Weights of a small mixture-of-experts language model, trained from scratch on English Wikipedia: a shared expert of 64 neurons.
Below are experts of layer 4 (counted from 0) of a mixture-of-experts language model. Rows are named router (the router's row for the expert), gate (a neuron's input weights, with its number), up (a neuron's input weights, with its number) and show model dimensions 0-79. Each number is 500 + 25 x the weight over its row's rms, rounded and kept within 0 to 999. Numbers have three digits each.
Before each expert's rows: a language model's description of what the expert responds to. This comes from a sample of Wikipedia text that the model never trained on.

# expert 44
Description: Subject pronouns he, she, it, they before a verb, plus the piece le inside words like obso-le-te, un-cle, F-le-et.
router:484480466526482510505504500502535489490540475514471488518499473493485492502492480515483495543491519448536451465502502485495498509459491480464533470494557501446545507508490486503518518535518493509454497497508509518509473496495505471491494518
gate0:502509473505467515493465494457490501480513533509466502491508469466500465470525485460466479493473540499510508550501556515497502506509500498502495543494522478508559469463479504477482497488505503509545509482494472488498448502490523467510505513
up0:520505528478520478509501485489563524480501457489469509467496461508521456504521504501446533525497541456514514494439547511477502487503487483470506517504517538474505532490494496557531468460480480478465488482504498499465488511531485522504494496
gate1:501502515523524545493512468506477503501549485445509506499513493481494493475472476473475495512488473497519528497506543498469535522485525468530535542496543541547514520461483537475511506496507510507502512489530529470481480508503482513507505498
up1:480462508527508499496539538501497508463476459464524503449507548477522507490503504504489500502495491484529497522445492479517484512503486468487492505492460475460516483463465492529469498499474520520505460471481516503469479513501479559492475460
gate2:482522526523486484455479525445509505447516498522508495472516466484458544486528499520518483500469448475478480521474534496512514545458482532500472478494493519488513523507555506495424493534504506512527465483478523493504519471500484518500477469
up2:490490458517509504487517524523524463481535500490499520485549485530515498460510511452503497483486486504537511517497488475514501487566554511533471520497506487542505446470558512526526519558511499521513527515513493451510477496514516506507499477
gate3:453512495493489515524502528483510475494527495514501486495510508498504481500468443516518459532459482489481487496498467494441480510512524529510476476537542524478458474486509499508521545474489479513475490505523463512494486548486485482501467480
up3:469505439514498524460482487457519465507534478552488522501506450511526494467492513494511506509497502474526465498509433489478486495514490461520496498555544481506492493516505503515531519517484511515472485540533526507501485538453512504504478496
gate4:510480491507533511533551491483487479552506504455458512496507462492474491517495455464479484516517477534531447523499493484511524505473461523471477504543459554508485524531500500508503519530506470493511520499487472533470481507530524479485521499
up4:472518525510523461479532489499508533552484453563535497442445506510496510497475513513496519481474483471534525530458496516474511497473454490524503467530468466522494542514506489482516538560505517492479480503459508494468510464499519502499493492
gate5:513511488503481504505499503441512453540507440531467528530521515491476511464550519497479483498506536528518474493472476527480485478480519487479487501459511515474508550429515516540534506481508513520520478500460503545476459477509527488513499453
up5:487491554471541518503441468517500545494476529485495456454484457468454520495486512486522474483465470506510507527505461505491510505479453505481470546495486527510506518499498508474473439480490544481521515501485471504493510460479466511508474552
gate6:440492492510524533512493497485464469502493475483538521521497466487530535509564465482507491506513504474486510511521498460502476451479511493501487506509533504492449482475466486504535481538544526550523494557487501483529453530500497478485506490
up6:486476514515496521497525502513498454467554461506512510486525486477541527515516486496480474487564469532458494544538493473486482493474502458484516450478477512485501489496465467497488466479466505501472482501510473488466489461491543481515467465
gate7:506482496513511490512470514495486506496529471498478513499565523495484477514473501532495512495487520517512493509521486520525481536481476517510481473533531502527509491545499496471529511498502519463536466517469508554454425453487522476491484486
up7:479494497475517521541445466523480489463492488545490513502470480528485446504504457515547494466542493532500495525495461495492477475544489502505452532525505502479499542526488491505441521512498546467499487520496513488540500486481536490521489520
gate8:526480529510462487499487508515511494523528505463477520514489467477515497471502483466520496483489507529518470473493468484526506525471533532521479460470490482539502507527502488463521531498562488523489508478537519509468440490475470534498455488
up8:493492505497525450503549504492510549515473491495463506442472541508505480485491495485514481488490486472514496510548516511527493509475497520510471480507452529523544458530559514513495484528467493551479511501516516496512524477524491502531530489
gate9:475461513498488478511509509507479492485538464463481523495511533524531474489512482522457541468493520510483480491485486460502493493452484528526446527456540504529457476463466479510470464486512511523498461510550525463479468519487536480450491478
up9:483503461489496523470522531489491521527512511492485535522507521544518497507489518477483521512510501470491540503529473488496505521536459481507433484476535477515496481498503414525513473510507523544508520489484493518490493511503489479497515507
gate10:476467518512494474487489474458481463487514492486478499537478482523534540474506483470462473482517499524494485511517514484522496500513561522492483506531508469502515516523542493553528516529513512481468528526516528526501446526485512457476490518
up10:472552477554522485483524521512549524503463526505452483492536465499458532511493518565518500469461446497486481462466512476493526499475462470497480461472446500479481485484524531503544508521511474488519492496474524493486536469520492568527506474
gate11:522475505492485484487515496470504478497439503475481495498565513475534497543532483541570547505511525522447496511484503483519505480475459508463500480533512507485519458479506484514490508477495560471493472517448545515487446530495476478502496487
up11:471482452490528458507477500476559538533517471494471478495520524499495519499569497505537509501514542514479487476496478505487471501474530525492476493540501515513509520505484495498537433502529509483478547492476461488543453446504508494499507487
gate12:492508525485498498484514520500500531465458452483510494477486485483529507515507453534541484440522513498518461528481480491456544471485498493464488501506463522471469491504480497511472527508491498534505511512516474464489489522529500525504525494
up12:461504497521496488513527477483463506520460493458469492496493514446463499538520452506511509479498479507497546501501489478474572464477504491469497517483473466477465478441519505484496515534526514535502538490475489486477495490527470474473505481
gate13:514480514517553525443491530452481467490522497538476567487479494514465530495495500542472489527519453522523459501484558518489490517488470511504543500448496483486536519480504529524477486465525498525495518510479546474488545481495513497499492500
up13:484486505473489443557480532470550519496503432479529474483495525462502485481460515502499459490453512473480498508521492514502533478545488539462449485516535507478495476525431501545500480474471540468463493495513484492518481530537497502494534485
gate14:476496509523469507479492499489493489478507469486511506521519504476488500507504434459542525467480510447520511505492461462492514514500472507498505483482520524527479461478517520479496511484529487546478456502529479499438455498476521468472451471
up14:492478468479509494506499536506516515531541473516463472518477525538479528479474519499535465498535456522510481480505460445472533495478485487482506516495470480476505531503486515513508493534533538462465506519511498500486491485524483493467505473
gate15:494452455563562513506495524501508462488508522499474513483505476522446495487523498520478506490508486502498522498538518531538513506476468520521503513487490504495544455493505469511500488468492451486467480490502512514481487532534501495520522464
up15:493464494539528500508500500544481512491541538485490500467504475516485432554537474519526516529494492516496525492505494555462483490484497492522514478515515505509487452478534529458521572524502495513513525493514524505499537489480464493504458462
gate16:491475493528502546471487457518487484511462479498479540467500485493508481474466497574508514522465501511489471513419495492494503510493464516489508455455518489522528490449514527517500481514554520506485523480478545474497445471485509482473497472
up16:487463481511491493512489491549523467466507501452471518454513493531500529496499457554499485491469543516480524488449489459511529479519479509493481467471533521500501483522479506511518491517531551530510526520493491496487495476471501480501516451
gate17:500515543518457469473445511521502512510504460508531503534482508471508478504469503457517459536493517483505492495442482443469485499513510530487532511503477533525484510477479490520480535519489512489540541468508510460478508508551475481470508488
up17:520509508487525522535513489508493514491468487502461490532451483493502504479488476493438525452499498532497466441481498479493505515523530482480534470477450482477511511510505463499469479481501519453527456465511463478532492515492538533504508493
gate18:450514462476429491506493479503477436534540468491502487528456466482497494524501485542506520474507480483495496476474521504542537502472513470509557488478479525496502493503496454480495521448483507516533505477551469507504489536498480503531547482
up18:482527522517516492487470520485527527491492525489516502507483522496546475489528521497485484489485512541472521487514468508507496454474470541522470520521509481476529488481503501534457524494562507488508495468508538520531484445509489580523491525
gate19:494496516498488498508492474497472501477531529451516519470481470531502493503461472494522507502492521525462464484485453467507511482541523488527506511483518506515486470475464502501485491429496481554544485487560508540499508504465507510522508479
up19:496507499508478504512498513490521516500445486524502524493484525507505467472496532501503450495486499510451527480486489506464441437459527542462450509531502470511503490477483465510541493494527473465511516490455490468566504524513496502484536503
gate20:511493512490466531492472499486544511462507525494491517516499514526484512487441521485512513486512491537496504501513471498501484497537457501463531500470523517469524539499483479493546487519501552457524504514513529461504488453484514523510541509
up20:477450498552446465534497467467467454501514467508502534469490490480490453509499461477479511492512480503483485497526496457487503477532495482466498458491519488471466545466489518479554514526477499525472450487510483513563544535484520507500534495
gate21:480547498508530509467509502520453493498492491480516525502513498471505525480463526486496478485492542463492505523479493540456494528499514505491524552503505503487519480498487527487493480465474509469482488492529509514523491452444509476489517537
up21:498508507497514496515513507491444472484491459454475475491514463515478518511521508458523549519480484516515455510481493480491447501493552469465495529496457481476524504490516535472457485521438498488542512489515530491498513489516466525501444501
gate22:506479447514499503484547456498459519536477485503514467493513482484504528490510514515549499509536509492500463463493496528495492535505589510482560501525543486569531552483476498541524457480530525487534507502500471461508466486468520506506519515
up22:527511540496465497478487488523523496439494508523497468503502508574505444571488486491518501457490481521477484519489517517527507478448503499485471491535505545471491473510465525470461531493503485527473486481533487501501509540517513490487514450
gate23:485458483552477481523503481475533482528508499498471498525506473502477556500505510502528492536507437483482495475471518505494500503446484573541517479494463538538477475504490523487553502507541500521489528468487508503509498524471502510504505473
up23:491507532503506499500472458497466540466473492505529504474500514533493436536520525490457507496473547499543482496488496507491543512531512461472459525531494489494519526475521490532484476498472542484502490504480511506492558490515477486502497540
gate24:471522498547513498537471497508464503467506512490451509502504480522482519517507453519508492542511494526538516492496469486462558532517473473483487529494497535460491479492500523515533519529515479526501535494530499495494480505524544503560508492
up24:495551499504495520525496497525523517522480507505485500493496534503462518470469489453504469507502547442480497459518500530449459469481512521513510440542481563487513505508529499541470514500508494486504526437458509476524504516507505521511522502
gate25:522486522502484462541487488502497531526506458528489526492490503490476486470464473488510484494453518478524511500467500479505524498504497537485513477520528463492520523521533530493541458493484533467487486524477493489517514555551519509488517451
up25:519461511545530509503503477469483491523494515465548502502461494501519481492511484485522520537492494515505504477502521513510517489515479548493538543526493464449444493502478504537472499496477472498466519474498491508511509442510462514494474481
gate26:482519513550504495462503488518483550511494527522495479534521506473520517507441474474549491521529505468438488491492515447451504505572535473474534511495443513504534525482522529486507523514495486521522506478471525488494482519487473470494468482
up26:484490486461518553544510545514495555490450484497511454474501457524519504469543471507483475497508472510502507521508495495499476486503490519543469447518507533553459480480517508512498448512491516498498501499527469486512536451517491539454545518
gate27:521488498492471480466518478508508502468510487486487497485519504479512539510491476525495471486500482490509509480507545432557480508458516515503495534492528531496525504524523563495497493475530508514548527515586529469486522487520489462490508472
up27:505480495525489523441512450503533485500514482514547526502505505522544510489490490542513499517474515491566514503497537495513482501484509490531548531503564519512486532508520536495518497505513558487556504546530512522531549455479503457511495496
gate28:499522481493549498525476544520484470480515505497488505490506510524531491481481522471503501510455501479511487541478500509495467465497516545476514536461482490546529523508500485481526497477507458521514496489466522554468480479528461458466474476
up28:512530498483496520514519520499513497477488477486511493523500540522485511464485497483515487491525480505475488476447533468495513489506536458517477519481471464506517510509522555505478476538441478515504509526498470502519494510492506461474503514
gate29:525432514496543504534505448506482505499504453520525536445498482524511543509502458512474498545516480523535495486498507498497487493500492497423474508523525489534538513503499508481547485498479529501442484504478508470488494543525477533486468518
up29:519480487593527528506509525503454504509492483519514500488511523514474496523529492501485510523483498507503515471528489525516509439532483480487491522539496505491495460522509491524520494537525484564498509502497503471506477528526458502494478538
gate30:484490527463470479489496474466505519530502497509475538504495475455489516490525479519537465480484483491522480478474512516526549466505542497450497503451516489536489476497512496515550471513493466510487565497517476492501490487501526510490469525
up30:526517539516543502492504506512510501475508537489489506516521495538480531477517485541478517496533518556516528471520501480513504497476497458488506548514450539498497508512492487528482522525503472480555489540454537535497469502533508536494486469
gate31:480481518497461508514480465486526484544503501478505496469528491486491575486520509501473487492493508519506468492501499532495494512465524503515481489452492512514516515499499504492538536491475537465485483498534478489518489489474486505513491534
up31:486511517486472516503497486508505493545517523463468519511483486484507522511512543496472498491482519493516471499520481504532559520489492479500472487476526482469506525516520487482494570466454497479488491493511501535524468504469487494456482547

# expert 7
Description: Final digits of four-digit years after a leading 1 or 2, as in 2017, 1968, plus time nouns like day, year, film, season.
router:512485504553472503523496497508510514499509515544494465488499514500532487485484521505478487513533511447536514459503532531528528511478496490518527481540451522496551480517526445452498519515457510536502481503482495462501539482506510451463492500
gate0:518512506536505422494494498526520482491520523512498500495474476486497484506490506476515509500486494515473521506511498511464435502493553492477537517476467485504514528501491502553515472488472504504491492509485478511522520539499518480521508505
up0:461484525459491540474512476463486535522489449516472493532509510499535483498544497480502492516533517511499490498520485503518536513505482535520475489506508468484486479526482490462462514527511478491454460522469538523480477474491472465451457504
gate1:504485507475534493513561511493502506521496532455495476491529495553546502483544455500499468488503497490469493496511482502491503527508442498520464474467514491460518492495500544492464478478499517467466455519505513511485506507486522519514487506
up1:527503470504482522476532513497521511483536531516491454505561507484490496519542474486469501478545502504516475492521501555515517500527499481535497476498517487504452541516474543500490508498502480509489464514522541488504505485434501514542534530
gate2:547502540517483499544534491525505471479538529478483475476535486494524475502522487512534491465536498487490501514475556518508514486526460487516493487489494501512511527520494488480496523503500481511522496510487515526512503478486525511525489462
up2:502488482530495484487491460508492528546498473522497476494559520480497506540535524472462505507506533548470462490527479462489498525516484502475484496502545502526527490503520439488489513479496527501498533524447521541469525505517490479483432558
gate3:494528514512510492496502560486489458517525520505480479555514514477506489489501510515491467510487498440513470464516510468511513451500503493528472493535542515479475491495486510472520538522476476506488520532511528521519502439516481460503513529
up3:514513515480492481521492508508465483518516541492457491500503515497506528531488480482477498507491501490513521531512541495541545509464514483457491504485526480508500525556485483495514569507506466495485521524572465503493512503497533417468517468
gate4:493508520522476478520510488463428519514503538486499510510509516541508474458525519543511497482512516505500489528462521545455449533508501459476487484502474475540509440518483490530491472500487547463468487534512457507514493468491481550464473497
up4:481528506488481499519490507466515491495469507504478457488514475500487475484501510513501468523512495481456502490504479485514487444481526455478542503555488505513513508447492474485487480489516512453515519483510490492462511478481471523506552482
gate5:506497555481497527568467478499515482512482516508506476534494462516529493473491511487515472496522500427498514437546529508552491527473517520506529503501524507521490513478490492474469496504444486482469454499498472499533486493519453479507475505
up5:473512487517555500484516504477453526495487439508502526479502558500477490496513485490503488507488508529511475527483482531484520496496481478506477485514490515485487518506474503500506479530523493495491509510483523472480540509483501519443512530
gate6:537486541465533488507439490513495475495463453533486535453505498508490530516527478468493529484466510481479517456486484514539476535519529476527517493494513496501557511515496505460550461480522521485476511511564482462477511507495493510471494518
up6:482524488498454510530514476540514472510466469473508532462485518495504475512500488513486533508484515448502482498490484484508472510497489463524491508473478522459474517565537531468535488500495478488478497513477515510469474516492464527536500477
gate7:481471496486482455522481448502510517507512526497508455556507508523566499508482546530494527512477431478539516487493462542502477519479518501508496508550498511481483521523492502481524482536529521508503514498521490521505549488512507500515447508
up7:496506537517475522532535512533462527482455497495545486498486499483453466486526483475561515499509553520481487488499503507464527461506500500469522491457469502518482498520505514510478514488495498478512501488507507478511492510472507488504537510
gate8:500507536517477465432478511551514456563514530468517496489545514494487516515496519503516538554493483431493508500515486489499515525475520486472516524489503518544501488488531491525502471499466445511445513520499486514492484479485460514510531518
up8:481499493521489491464497508500503507478485533487500547488518530532484515543511501464455500535515513490497473504506498531522473500545514542547537499481481507554473485522473517491512480509528442508504515518485509476542504513464493497491482503
gate9:505497437490504498493520500535479488498487466499549505491466509498480507495427526542522522532545519491499471519500528473484505514540461501528488470485513493519526540504497500458548500470491535496496502489517505526511524506468437505515495487
up9:510500514503480511507510503490488497470467436450490537488484477519497482516530510465467501498510533525513466494494494469531492510506488485496499477490484489462509467470466561511513507521470543530482469543491537446537516502512482467486455517
gate10:491502491494509473545488483541505537495495518489522503488488541484501536489513504481515496458502507447464517475505484560470498484522495491543535524482511510539511513508484504496507499489509506501502497514464479484520544507530479440453490499
up10:485496500495462477517514480512479514481502519530499491485486522499448507494506482528518510496536505524440477527537510539467480488523481480517486498516503508520520501521478491505466499506494487530511492510500540522512460518513492511485529482
gate11:519475502466521494458460513476514512494489490504464540479479521499495521537449498498525490515494476488534490530486475537539516525462490512484499539475457517523501510498553483544541504496480523488526482538510554472484513503532531496502484446
up11:513531452516448508444475503520511538572510514475491531509555450474545459501537466488521510506523475515496510491511500475533463484509513478471489456444525494525502524500521493506530523498489506491512506479488503529486489539510517507491488450
gate12:524478512500528521532468514511474535500501466445539549512546521486488475508516465501501499523463468485491508493494517477487519502496499480463487497437463480516481470477496518515526493484483484481493517470507498492494474515496470460469505529
up12:491488507500505478470511477509533449483517489558508477482456471503495508526492564447487484495533543460512515460494472526504461479491520556519503520552525526536517500540508529534462488530510517511540525514513495502515525512482504522481461537
gate13:485498471502502496482465522474508493443474501494501498504509438540491542505511494512506477510497541506537544487498537538497489531462476512450508510520514509509529496522525479505515480524531557468521518497496497504495496553492519516495442511
up13:487524523479429508477466536515508507567522500523533477514468505516533479518485540523487489462485500499499464545483450477494510485521500486498453499482524522540484493505509514457525514470509507502498494477520512486501502476518483511535512536
gate14:497510492482537490522447494480493488542499458452484512480477513491481494503515495461510540469502491454470439462479512543537486431497495454497492447533496473515481524544476507510527526475522527523506474532489488503475523453507501492429466483
up14:472519472543516491498515499508510508482519508498505487522498514493502522539442496527482498494498512562541533505520476475487495523478522506502510545517529490465438508492472498546506498499524451525505503498524458461523470493504477544505559534
gate15:511463520556511443517496498508512533512490461491497489480491519511498481503523555466462462500515484510511456428493531508512505464476563525498502484534503532515490549514506512499464556467522517550497513508493522505497522496514502477474499503
up15:537480505513501492538516469516503520477469515483448516491563490489518471518547514475533500493520486513512483469438497525510529511452539539499479495497500539502460529549500519485459494504518470507501502496544507509528530501502523486501493517
gate16:525513502501482492467451491503517439496507539489470471493512514512514485494483495511497564535527512526468500488456465503498546477515485497499510530524470510550535509493480520550472480510456517507483480485492542517542467540542510454472520553
up16:456498530493487506525548498481483565477507459515515515501483473476471489496527471523533457472472480441507537508534514524484454507509498513506515464470532484454456505511498480462526469513539489491528513506472473493436510457437491545509470453
gate17:524463509489533443494495503476482520473460481539538498511476522492521558498538499490521529476542500466487497501461509461499509511504500513547483489511471512516528534529505514500500515538523533511512473490461524474518513486488497526509454455
up17:525460484483549505478516490492507518499490460496489524441511516474459479500531491467515512488486519514500465473495508489516546501497519509515498494545484480511501528465538505473465519493487485512521457549488513544534507490527514466453389508
gate18:484491578512506484526500506464504515468511488507507521509518497510507510489530503484517489519515506532478466512526475516512468532539517482520473499489527483508539484494503440482501518545502535490505528531484530521491503479480480461444486479
up18:499486469516463483475498514536524499508493488497490498504515461465452481483491528505492499470508488451509542533480575455507503461518527511489525496520487492472460478496484533517490471469543489495508532465515483501492493506494490521482534486
gate19:513504487462489531520431499494502512488481483474497496529490523507566509573508504517511542493513525450465466490463540519497469522535504485503513502463496513507521507519521500459531462503537507508502504489490485448517530503543496505495509510
up19:479513477516510477467550500461478535530495488542503485485490485487475496472489512491514423542484500553532501517510495518471516471504487492484489517538479497473492501475494490499455545468483469481498457495519499539519484501520460519502498473
gate20:523509495483487479482512479498513481533482499536502523464495486516506506470479501524529523474513471461482445476454464535501528496507537473547492504496442512525550469479509525486473507472517513486463481442434507505491473543481513494489523466
up20:497506493523472494497529496461482502482503509529534466567515501518474493478552506504505512497472525519493526454497498482500515562490553495516551535456489521465511505461538493503472529547489458490508530498479471524489500478515481495497468490
gate21:521469506522552494522507479482464530478475534498543482510468467546496498502493498458507563481487471520506541497523493451476521531529467476473485457486498510518523475473517524503507511563499513529468451508539501496523499506514524514503457534
up21:490474510528501490501522500455510519545472519474500506503508527545468458486507483488510502479486476532502517533495498486472535517505506493540478474511518500512532454496533494522432508521482536481452464503522501517524520493485542529482531567
gate22:490484490545512568502492503472516453496459508469514518541482529484498488497532430495536472477490436514503506478507499486488473497501505459492506472476496523459484499515515482502494485529469511485515490448490501537494551489518524528487445502
up22:473517499556504523547500513498481502515490526475551459475501509470513473493562501485488482525519496557513467532514497515475465520487494493460511482484502508485547490469503498494454525529474510513508520474453517534487525522454465519498469487
gate23:516474467519441453531469507524494510483482489474467522503489514514466553502494492491471527481515523518456504455487518495532489483516518479510513493527467560474478496522481490524523550497469497493493533490503509466500522496512455525477511464
up23:464542519459517524490501492495532454521491534540491479564500498485540473483485520497497440497528473506516497510514466532494526520466503547503478470506510488543523503511543499500503490488499452518514450481525543571553495525515512466532506507
gate24:523481524477516492499473458481467517492513455512492543488472488484476505497490571434466536461494529546546444507492521498508497489520511468494509524518517493509501485470483471473478551489459513497494527492487520488476545507511508491485484519
up24:470499480502519518522519498504507537495501488522509551490493502507500507462497487514477496421483544462516486525501522496470513502514505512510512474481494422513457529477505462500494549509488516529525480536533483487514449514500498560514466499
gate25:508538505467512477482515475491471499503514496448476511512494474461477507489442505496539478507531538525514497521502547496478515516541571491497514463495484438526449488524490518496525445482475496509531547484515522484516514473483481491507507524
up25:495483487534554512526523505527489479507534520496538538515511507489484489499512492470483454464498543504508473511481471515453502493478491493493483509517525519471559495482492491484480540507477544508506507466528528514533512542460483478511530534
gate26:513485490531499526496509469469507474470492458451530521514479534493523513528473495477476485502457478510486470466502513491504503527490477522494488527507487507486490525457469542458524460458475510484509498551507491533524497478489491428481495450
up26:513489465461481476515512504512484456484472509546503519528527498531509477526468449473496485496520455475514512514543489509488497502477507509523548493455486543504498502459506554449539515475520491479503499522505477523546470524494460465527525470
gate27:507499509485514495505546506503495506529572502520528495493519505565484518501489479485477538472504536479421510531464494500516487492539510499504519547500467504497550490467494490517495486488520527533489491491481539462490512506515498472465510495
up27:547499494437470491534488508548497482518437526524521472488523528533484491503518532515521505452519507503492502483456514515501491472491506480520538521508451522537529503517493502474488526527498509489505526486511495478475568522535527501474485488
gate28:460513541501502477516507487487470455518461559477474498494522521494504472498516505506460462460538488479510517541495483503523509485485477452517490485517533534486503502541481487492501530475468480526476499490520478499539524464546525464469501503
up28:465550510527481518532492505480469510496460535501497495500579492475509457507530525525504484446522503465469519530472492522522528505484487449493518469496525564517530466506483485466472514517482491489502512461529485463442501518543500489503491479
gate29:496490521499517522496497538510496454505516495453480469492500508472539514488523507527500488507505468520519572478492520514489552518507490478495505472502500522476500525497484507463473514481475493525480490483480462528483497499535506477561459485
up29:506530492540532491509520483439517490487502465488494486503529446504459484467515486506534513501534516491475468503482477551470490491459474521472485504484489509537541514510493508525459444472531535535513512534506500531432444518531529550513444492
gate30:533467489494496461520492490542489523518499475525495520500486456515533493516531542553520488484514496547515517512470516489515511491538516484511500515513530458504508479488512438471450521517499518500492510518477536499492490482519540525491481483
up30:499525517474525521445555494488501521505487528483529493526554574483488493430459465434481505543492514491467521492519520500448470478509509491500511478535475508478499492498450527489518491544474506501513509502532501506505503532451467514513519511
gate31:508487478530492511491510480472492488533507542521516456524468517499482461497478463486475540486470465484489508543492533520492515484448504508496490501499491504485501449496509438534538529480536532481466539490487467465514496537464522474462501457
up31:484480495455488520523524452522500468505542520509487507504501474485510480525502496493522498491457535490552494426501451524473492479486519522518511488554501502518478542514443524478494518441516506482533481491522485517493541486479469509483504493